{"hidden_size": 320, "experts_per_token": 2, "d_shared_expert": 0, "hidden_act": "geglu", "init_std_router": 0.0221, "lr_router": 0.000296, "tie_word_embeddings": "early", "beta1": 0.95}
Below are experts of layer 6 (counted from 0) of a mixture-of-experts language model. Rows are named router (the router's row for the expert), gate (a neuron's input weights, with its number), up (a neuron's input weights, with its number) and show model dimensions 160-239. Each number is 200 + 30 x the weight over its row's rms, rounded and kept within 0 to 999.
After each expert's rows: "mostly gets" lists some tokens that are sent to it at least half of the time. This comes from a sample of Wikipedia text that the model never trained on.

# expert 3
router,230,194,210,233,171,169,152,222,233,199,182,170,178,251,243,228,221,166,205,171,170,172,211,212,216,117,199,221,228,187,189,240,218,197,193,211,174,214,212,262,193,264,175,219,187,181,169,184,178,220,181,183,211,160,185,182,188,233,209,200,215,186,197,187,137,202,157,193,155,243,220,194,202,199,202,207,225,196,257,215
gate0,159,147,213,170,197,242,191,227,206,168,185,149,162,218,170,186,153,218,232,204,193,198,216,181,198,165,221,167,190,245,170,245,269,159,224,245,217,195,183,208,195,176,249,213,203,191,183,225,212,197,242,169,187,240,121,196,153,180,220,238,250,131,223,210,189,216,110,225,204,178,233,212,165,171,178,224,234,154,204,181
up0,201,171,197,211,180,220,192,237,181,172,174,214,198,232,242,144,206,246,222,185,156,245,179,241,192,194,160,179,193,225,227,181,220,168,260,198,188,148,242,177,177,168,195,185,209,209,154,190,182,168,217,149,225,192,137,202,136,196,200,243,204,127,225,213,174,253,187,234,214,175,166,171,187,233,179,221,221,211,151,179
gate1,191,203,269,239,168,195,149,232,153,117,165,293,169,265,200,201,176,227,176,224,199,198,176,191,151,191,175,205,186,174,202,230,187,188,172,172,156,190,195,164,199,232,177,140,229,163,181,193,257,186,203,148,208,189,211,212,152,146,220,173,207,142,204,227,192,210,206,187,164,232,194,186,158,205,195,199,188,214,200,219
up1,204,205,135,156,211,232,250,207,213,218,200,169,185,157,185,200,200,199,237,220,203,168,269,208,267,184,242,213,222,264,157,171,218,229,253,215,219,227,243,172,106,170,225,263,184,226,233,253,201,168,231,216,178,221,203,137,221,227,226,184,242,200,178,176,220,149,189,236,242,185,247,179,201,180,194,207,240,201,169,126
mostly gets: " film", " team", " name", " album", " species", " election"

# expert 7
router,162,221,191,168,192,244,158,176,169,184,225,174,204,206,179,196,204,194,196,213,194,140,179,251,185,170,225,194,225,190,171,210,168,180,209,206,187,258,207,221,174,252,195,227,165,196,174,198,240,243,167,156,182,184,244,182,179,174,226,219,245,207,202,218,153,197,146,238,197,240,197,166,187,210,158,197,227,218,210,194
gate0,160,179,223,191,222,207,187,183,221,203,198,202,150,185,163,233,266,178,188,179,189,169,215,223,232,160,192,204,190,159,153,150,261,180,215,248,187,235,188,230,229,194,209,175,245,198,183,186,168,193,211,236,231,240,211,224,216,227,200,162,205,193,198,221,239,247,166,162,180,227,208,196,192,152,144,262,202,288,222,232
up0,204,191,189,139,207,155,251,174,212,230,154,186,157,206,154,268,213,193,221,167,168,204,216,164,232,141,212,191,155,175,215,187,237,179,212,251,206,212,222,198,216,186,206,248,224,185,226,192,128,177,196,206,258,236,245,207,228,177,234,196,196,198,179,205,233,209,205,196,212,228,212,159,191,199,170,170,220,223,174,221
gate1,190,167,159,233,256,221,152,240,179,244,216,217,204,210,223,252,178,156,215,152,211,153,235,198,219,186,221,167,244,201,199,211,221,151,155,235,183,227,214,216,160,265,174,186,224,162,179,164,191,171,160,209,180,215,223,232,188,171,207,157,201,156,193,204,203,222,193,227,190,181,165,176,176,208,109,216,199,192,160,214
up1,217,135,206,163,220,217,187,251,148,149,196,210,184,167,222,224,186,207,228,132,225,183,178,219,262,193,192,183,235,252,209,199,207,197,232,255,163,206,208,209,185,236,170,237,204,173,193,235,191,145,172,188,197,203,234,248,203,194,223,153,212,162,223,212,196,184,174,212,217,218,122,153,158,237,156,188,221,173,161,180
mostly gets: "==\n", "==", ".\n\n", ".\n", "==\n\n", " |\n\n"

# expert 6
router,144,152,228,221,216,278,209,196,222,183,215,158,192,188,164,212,241,192,175,258,222,184,133,201,176,194,191,219,212,189,180,248,184,204,192,230,237,255,197,212,218,215,202,229,183,178,186,170,206,191,202,211,129,177,193,190,193,191,173,195,206,150,213,176,182,197,193,224,145,201,236,255,224,163,168,171,225,200,220,196
gate0,208,125,199,170,249,189,211,251,230,172,167,177,175,184,157,207,247,165,197,237,210,165,180,223,145,182,255,254,204,144,182,218,204,180,174,230,202,208,178,263,231,235,208,224,174,175,162,142,207,237,159,213,183,218,153,196,186,197,202,247,191,171,222,192,159,209,146,245,117,220,234,191,214,211,162,168,193,209,220,180
up0,173,202,203,185,183,242,158,142,205,214,276,152,184,239,270,220,191,195,185,157,202,200,211,186,231,218,198,188,197,219,182,192,200,230,261,237,162,250,214,179,157,221,186,221,201,207,207,225,216,236,175,122,144,155,227,181,190,201,231,223,240,187,216,214,187,159,169,173,187,176,189,158,152,180,207,226,192,241,203,244
gate1,232,181,199,205,232,192,197,210,217,213,241,202,224,206,212,237,193,228,165,203,173,228,244,203,164,230,202,193,226,225,202,213,244,208,195,248,164,210,233,178,270,267,237,187,223,169,233,280,173,240,189,213,144,172,190,139,229,185,201,283,229,220,201,155,194,234,189,193,198,144,203,191,205,162,212,242,214,201,240,201
up1,212,142,165,153,238,223,256,237,203,178,190,212,223,193,162,211,203,154,262,193,193,210,105,156,254,230,212,211,187,214,236,218,172,184,215,175,205,244,218,205,192,136,175,202,190,175,222,230,233,129,255,215,188,171,188,185,207,195,201,214,164,121,256,189,265,221,216,162,232,159,163,202,197,206,216,197,215,174,156,191
mostly gets: " with", " to", " had", " for", " on", " are"

# expert 4
router,176,129,226,204,210,242,183,155,212,169,221,223,166,196,209,207,222,169,192,230,243,156,216,188,165,199,239,234,237,175,181,232,238,144,206,248,185,228,205,189,234,219,215,204,201,206,195,144,199,225,189,153,137,180,218,183,182,216,189,207,188,170,203,219,145,165,173,186,225,217,211,183,179,160,153,200,225,234,201,199
gate0,107,214,184,218,204,200,172,180,212,160,129,186,194,209,225,209,215,160,250,153,206,211,198,193,239,161,225,185,200,201,240,242,179,176,297,233,197,179,195,188,216,246,168,219,195,193,188,205,171,165,165,216,250,188,216,197,200,233,196,187,265,182,184,217,164,179,175,240,154,249,232,148,219,164,166,152,220,304,160,189
up0,231,221,156,207,216,230,149,152,203,188,152,168,194,180,174,213,263,164,161,202,168,129,229,257,212,234,216,221,152,167,171,175,229,191,171,232,237,133,234,202,175,188,205,220,171,174,187,196,200,217,155,262,203,198,218,143,207,158,201,259,177,167,214,229,164,196,197,199,151,220,212,195,234,163,173,149,296,294,168,236
gate1,237,218,247,198,146,203,215,197,244,140,159,216,136,194,118,147,179,206,204,212,202,174,180,185,242,268,208,254,237,209,209,239,213,188,174,264,235,211,173,197,192,171,171,179,162,227,200,211,218,181,148,232,163,174,178,198,199,243,180,195,200,215,191,184,203,205,192,191,177,292,205,208,192,173,153,226,200,204,250,171
up1,150,193,180,188,255,196,190,160,228,246,226,193,256,249,251,189,259,243,205,214,224,196,183,183,185,146,233,135,197,240,247,192,198,194,156,159,218,203,190,207,245,185,206,246,212,203,168,153,199,230,214,205,198,218,200,250,223,138,168,216,251,141,227,199,179,268,184,210,192,192,195,225,159,214,230,185,180,193,135,271
mostly gets: "==", "|", " an", "===", " a", "The"

# expert 1
router,198,180,160,210,240,220,173,150,222,217,239,170,195,220,175,197,266,182,168,199,227,152,236,214,168,164,212,225,211,171,163,233,210,183,201,254,187,228,200,213,205,247,225,219,167,204,182,202,190,242,176,206,187,189,205,202,158,218,210,228,217,183,211,195,159,211,94,207,121,226,194,164,176,182,173,224,204,236,236,196
gate0,195,161,180,186,231,198,239,206,217,199,223,153,168,236,171,190,159,242,166,187,245,244,158,180,173,239,213,218,209,190,205,210,223,249,266,250,194,188,153,232,263,213,195,230,221,133,213,201,248,204,215,164,141,196,212,165,171,199,226,184,198,214,202,175,196,185,188,215,143,218,185,220,217,167,244,207,237,228,294,206
up0,210,225,230,190,181,171,182,199,201,194,144,238,194,198,234,248,226,233,241,174,156,183,175,175,213,206,156,203,154,187,163,233,155,264,185,231,209,229,171,180,158,217,241,202,183,161,217,184,117,192,227,177,262,187,216,138,216,176,220,195,263,180,239,216,217,239,247,213,243,243,181,205,135,203,193,193,144,194,155,214
gate1,215,202,234,167,213,204,201,252,199,209,172,171,204,253,205,241,176,231,191,249,186,201,190,246,158,160,260,214,214,226,235,231,227,245,246,199,237,213,188,208,237,196,169,223,217,195,245,222,160,210,214,123,203,258,176,183,189,221,193,205,221,205,198,160,132,207,173,265,169,218,189,210,178,218,209,223,222,233,229,176
up1,150,195,203,181,209,205,237,158,209,158,208,175,200,193,210,129,203,202,209,196,214,183,226,189,193,210,237,176,248,177,212,150,226,96,174,165,183,183,224,172,218,210,235,212,222,222,266,213,230,232,253,264,204,204,209,233,184,205,189,164,136,247,172,212,249,174,208,163,231,188,239,215,233,220,210,187,172,165,260,195
mostly gets: " \"", " '", " You", "்", " “", "'\n"

# expert 5
router,132,197,194,135,215,205,211,154,190,221,229,182,163,219,215,168,239,180,194,211,211,170,185,196,211,184,209,213,214,169,172,200,199,183,228,217,190,193,185,211,218,240,194,214,213,198,211,181,218,285,177,189,163,173,184,176,171,210,146,198,204,183,184,182,164,205,154,188,197,231,221,239,202,205,186,221,186,222,234,204
gate0,161,235,191,200,159,205,219,172,213,172,214,259,230,192,233,165,249,198,198,197,230,213,254,150,182,195,227,236,205,206,197,183,183,185,182,231,159,196,208,161,235,200,142,213,191,210,224,220,223,181,190,196,214,188,141,245,163,214,221,178,161,208,196,207,226,181,201,195,242,196,164,234,185,181,257,189,279,233,229,192
up0,164,260,120,186,173,207,231,185,197,217,193,210,220,167,166,202,223,185,166,262,197,189,194,150,199,132,226,190,142,142,198,196,236,111,213,198,179,236,200,198,200,225,155,253,202,197,232,185,255,223,244,180,216,154,189,158,192,181,189,201,232,166,243,142,158,182,184,246,207,199,175,173,193,254,190,212,162,183,208,196
gate1,234,170,208,213,164,238,181,185,209,180,262,120,205,196,172,208,195,177,177,269,256,231,176,171,150,206,230,202,200,201,184,215,216,154,207,214,168,251,199,185,242,199,178,218,175,143,131,226,241,219,177,192,169,166,230,219,203,193,199,244,235,181,183,166,167,225,171,216,126,212,231,213,162,164,208,195,219,263,191,176
up1,254,210,178,199,194,159,202,203,173,220,257,191,190,177,222,171,183,226,182,223,205,255,226,162,220,260,179,163,159,201,240,154,171,212,214,170,191,180,193,167,234,134,189,188,231,211,196,258,210,178,189,253,229,183,238,234,221,230,173,203,184,227,186,223,230,218,252,154,192,219,216,191,192,203,192,195,190,230,191,169
mostly gets: " States", " York", " John", " England", " War", " Z"

# expert 0
router,231,180,207,201,198,258,149,210,256,168,212,184,203,207,158,192,188,213,173,223,160,151,200,193,180,194,204,211,231,199,163,227,173,154,191,167,222,192,209,206,216,258,232,206,209,237,178,256,189,219,221,144,191,222,225,162,244,249,205,206,203,184,189,214,128,177,142,197,179,191,265,202,171,200,226,168,214,216,210,203
gate0,196,165,202,217,199,157,149,191,193,204,198,212,216,187,171,175,162,168,183,271,152,204,167,227,210,220,184,181,212,148,227,245,239,197,161,205,159,172,215,185,174,194,203,200,276,215,191,205,176,184,195,176,175,167,236,227,255,178,158,187,193,207,196,233,252,201,214,230,186,152,210,202,225,205,225,204,222,194,186,187
up0,196,212,225,207,208,157,192,252,192,203,203,245,217,210,203,244,156,141,200,221,221,200,202,202,227,241,199,191,236,205,189,196,205,201,183,252,221,208,206,205,207,189,209,193,205,232,206,155,211,189,189,174,252,181,177,227,175,183,218,202,196,203,199,168,199,169,206,227,209,210,151,228,140,222,227,112,201,138,125,157
gate1,173,132,200,228,214,224,222,203,178,223,152,210,229,182,170,212,197,249,217,213,198,186,201,221,249,203,177,146,234,186,205,190,204,237,202,179,225,185,240,179,177,201,256,142,248,199,149,174,174,229,140,212,184,230,203,178,252,145,184,184,183,223,182,257,208,153,206,200,203,219,294,185,250,164,211,198,207,187,211,168
up1,204,171,139,232,141,193,233,216,191,202,225,216,166,192,160,173,191,205,170,266,200,233,212,238,238,195,211,161,167,220,204,224,168,213,159,188,178,232,198,194,217,216,180,242,169,197,205,195,169,202,205,225,184,222,285,163,252,203,153,143,237,239,221,193,203,208,158,222,209,217,205,181,198,244,195,199,222,213,199,209
mostly gets: "′", " −", " located", "″N", " worked", " born"

# expert 2
router,190,169,222,168,220,299,183,166,209,195,216,152,203,234,128,171,211,177,177,209,178,178,155,193,171,217,191,211,224,163,133,193,245,177,198,246,171,246,212,254,205,245,230,215,169,166,201,145,239,255,178,211,128,194,172,184,192,184,193,195,224,178,231,153,227,197,133,251,169,226,207,203,176,189,156,234,139,221,210,200
gate0,144,217,174,208,239,194,238,159,172,183,173,197,159,200,235,200,212,230,151,227,203,183,198,208,250,205,190,202,180,203,217,214,192,213,159,239,214,167,216,213,172,217,189,173,194,168,161,205,167,242,224,226,200,217,159,172,204,172,167,193,179,216,210,158,197,158,192,149,184,190,197,213,200,241,238,245,190,156,225,253
up0,187,182,190,232,203,256,189,181,198,170,169,202,192,188,211,175,214,229,180,207,195,161,196,195,205,180,190,129,199,208,209,178,206,188,152,228,179,239,211,207,206,206,148,181,193,131,152,210,181,232,236,240,237,221,168,178,228,175,200,125,166,191,200,159,190,177,190,166,170,237,168,217,189,216,213,212,171,195,220,235
gate1,182,140,227,136,176,202,194,175,201,177,183,199,244,224,134,193,255,135,212,202,212,197,161,152,249,213,246,195,192,175,232,153,257,191,182,209,150,219,163,237,184,169,225,170,153,193,157,203,216,217,141,232,183,228,191,191,200,173,198,221,211,202,246,213,233,207,180,246,204,225,180,189,125,223,183,200,193,182,198,230
up1,218,245,103,223,247,205,212,253,195,269,183,181,195,216,221,238,209,189,228,214,217,158,199,231,196,185,242,269,215,207,156,291,178,237,214,225,170,157,208,259,181,228,171,194,218,181,157,172,198,178,169,200,181,165,214,216,152,206,199,194,260,169,193,158,201,202,219,171,191,203,203,206,259,239,194,215,213,234,179,212
mostly gets: " that", " which", " this", " who", " where", " but"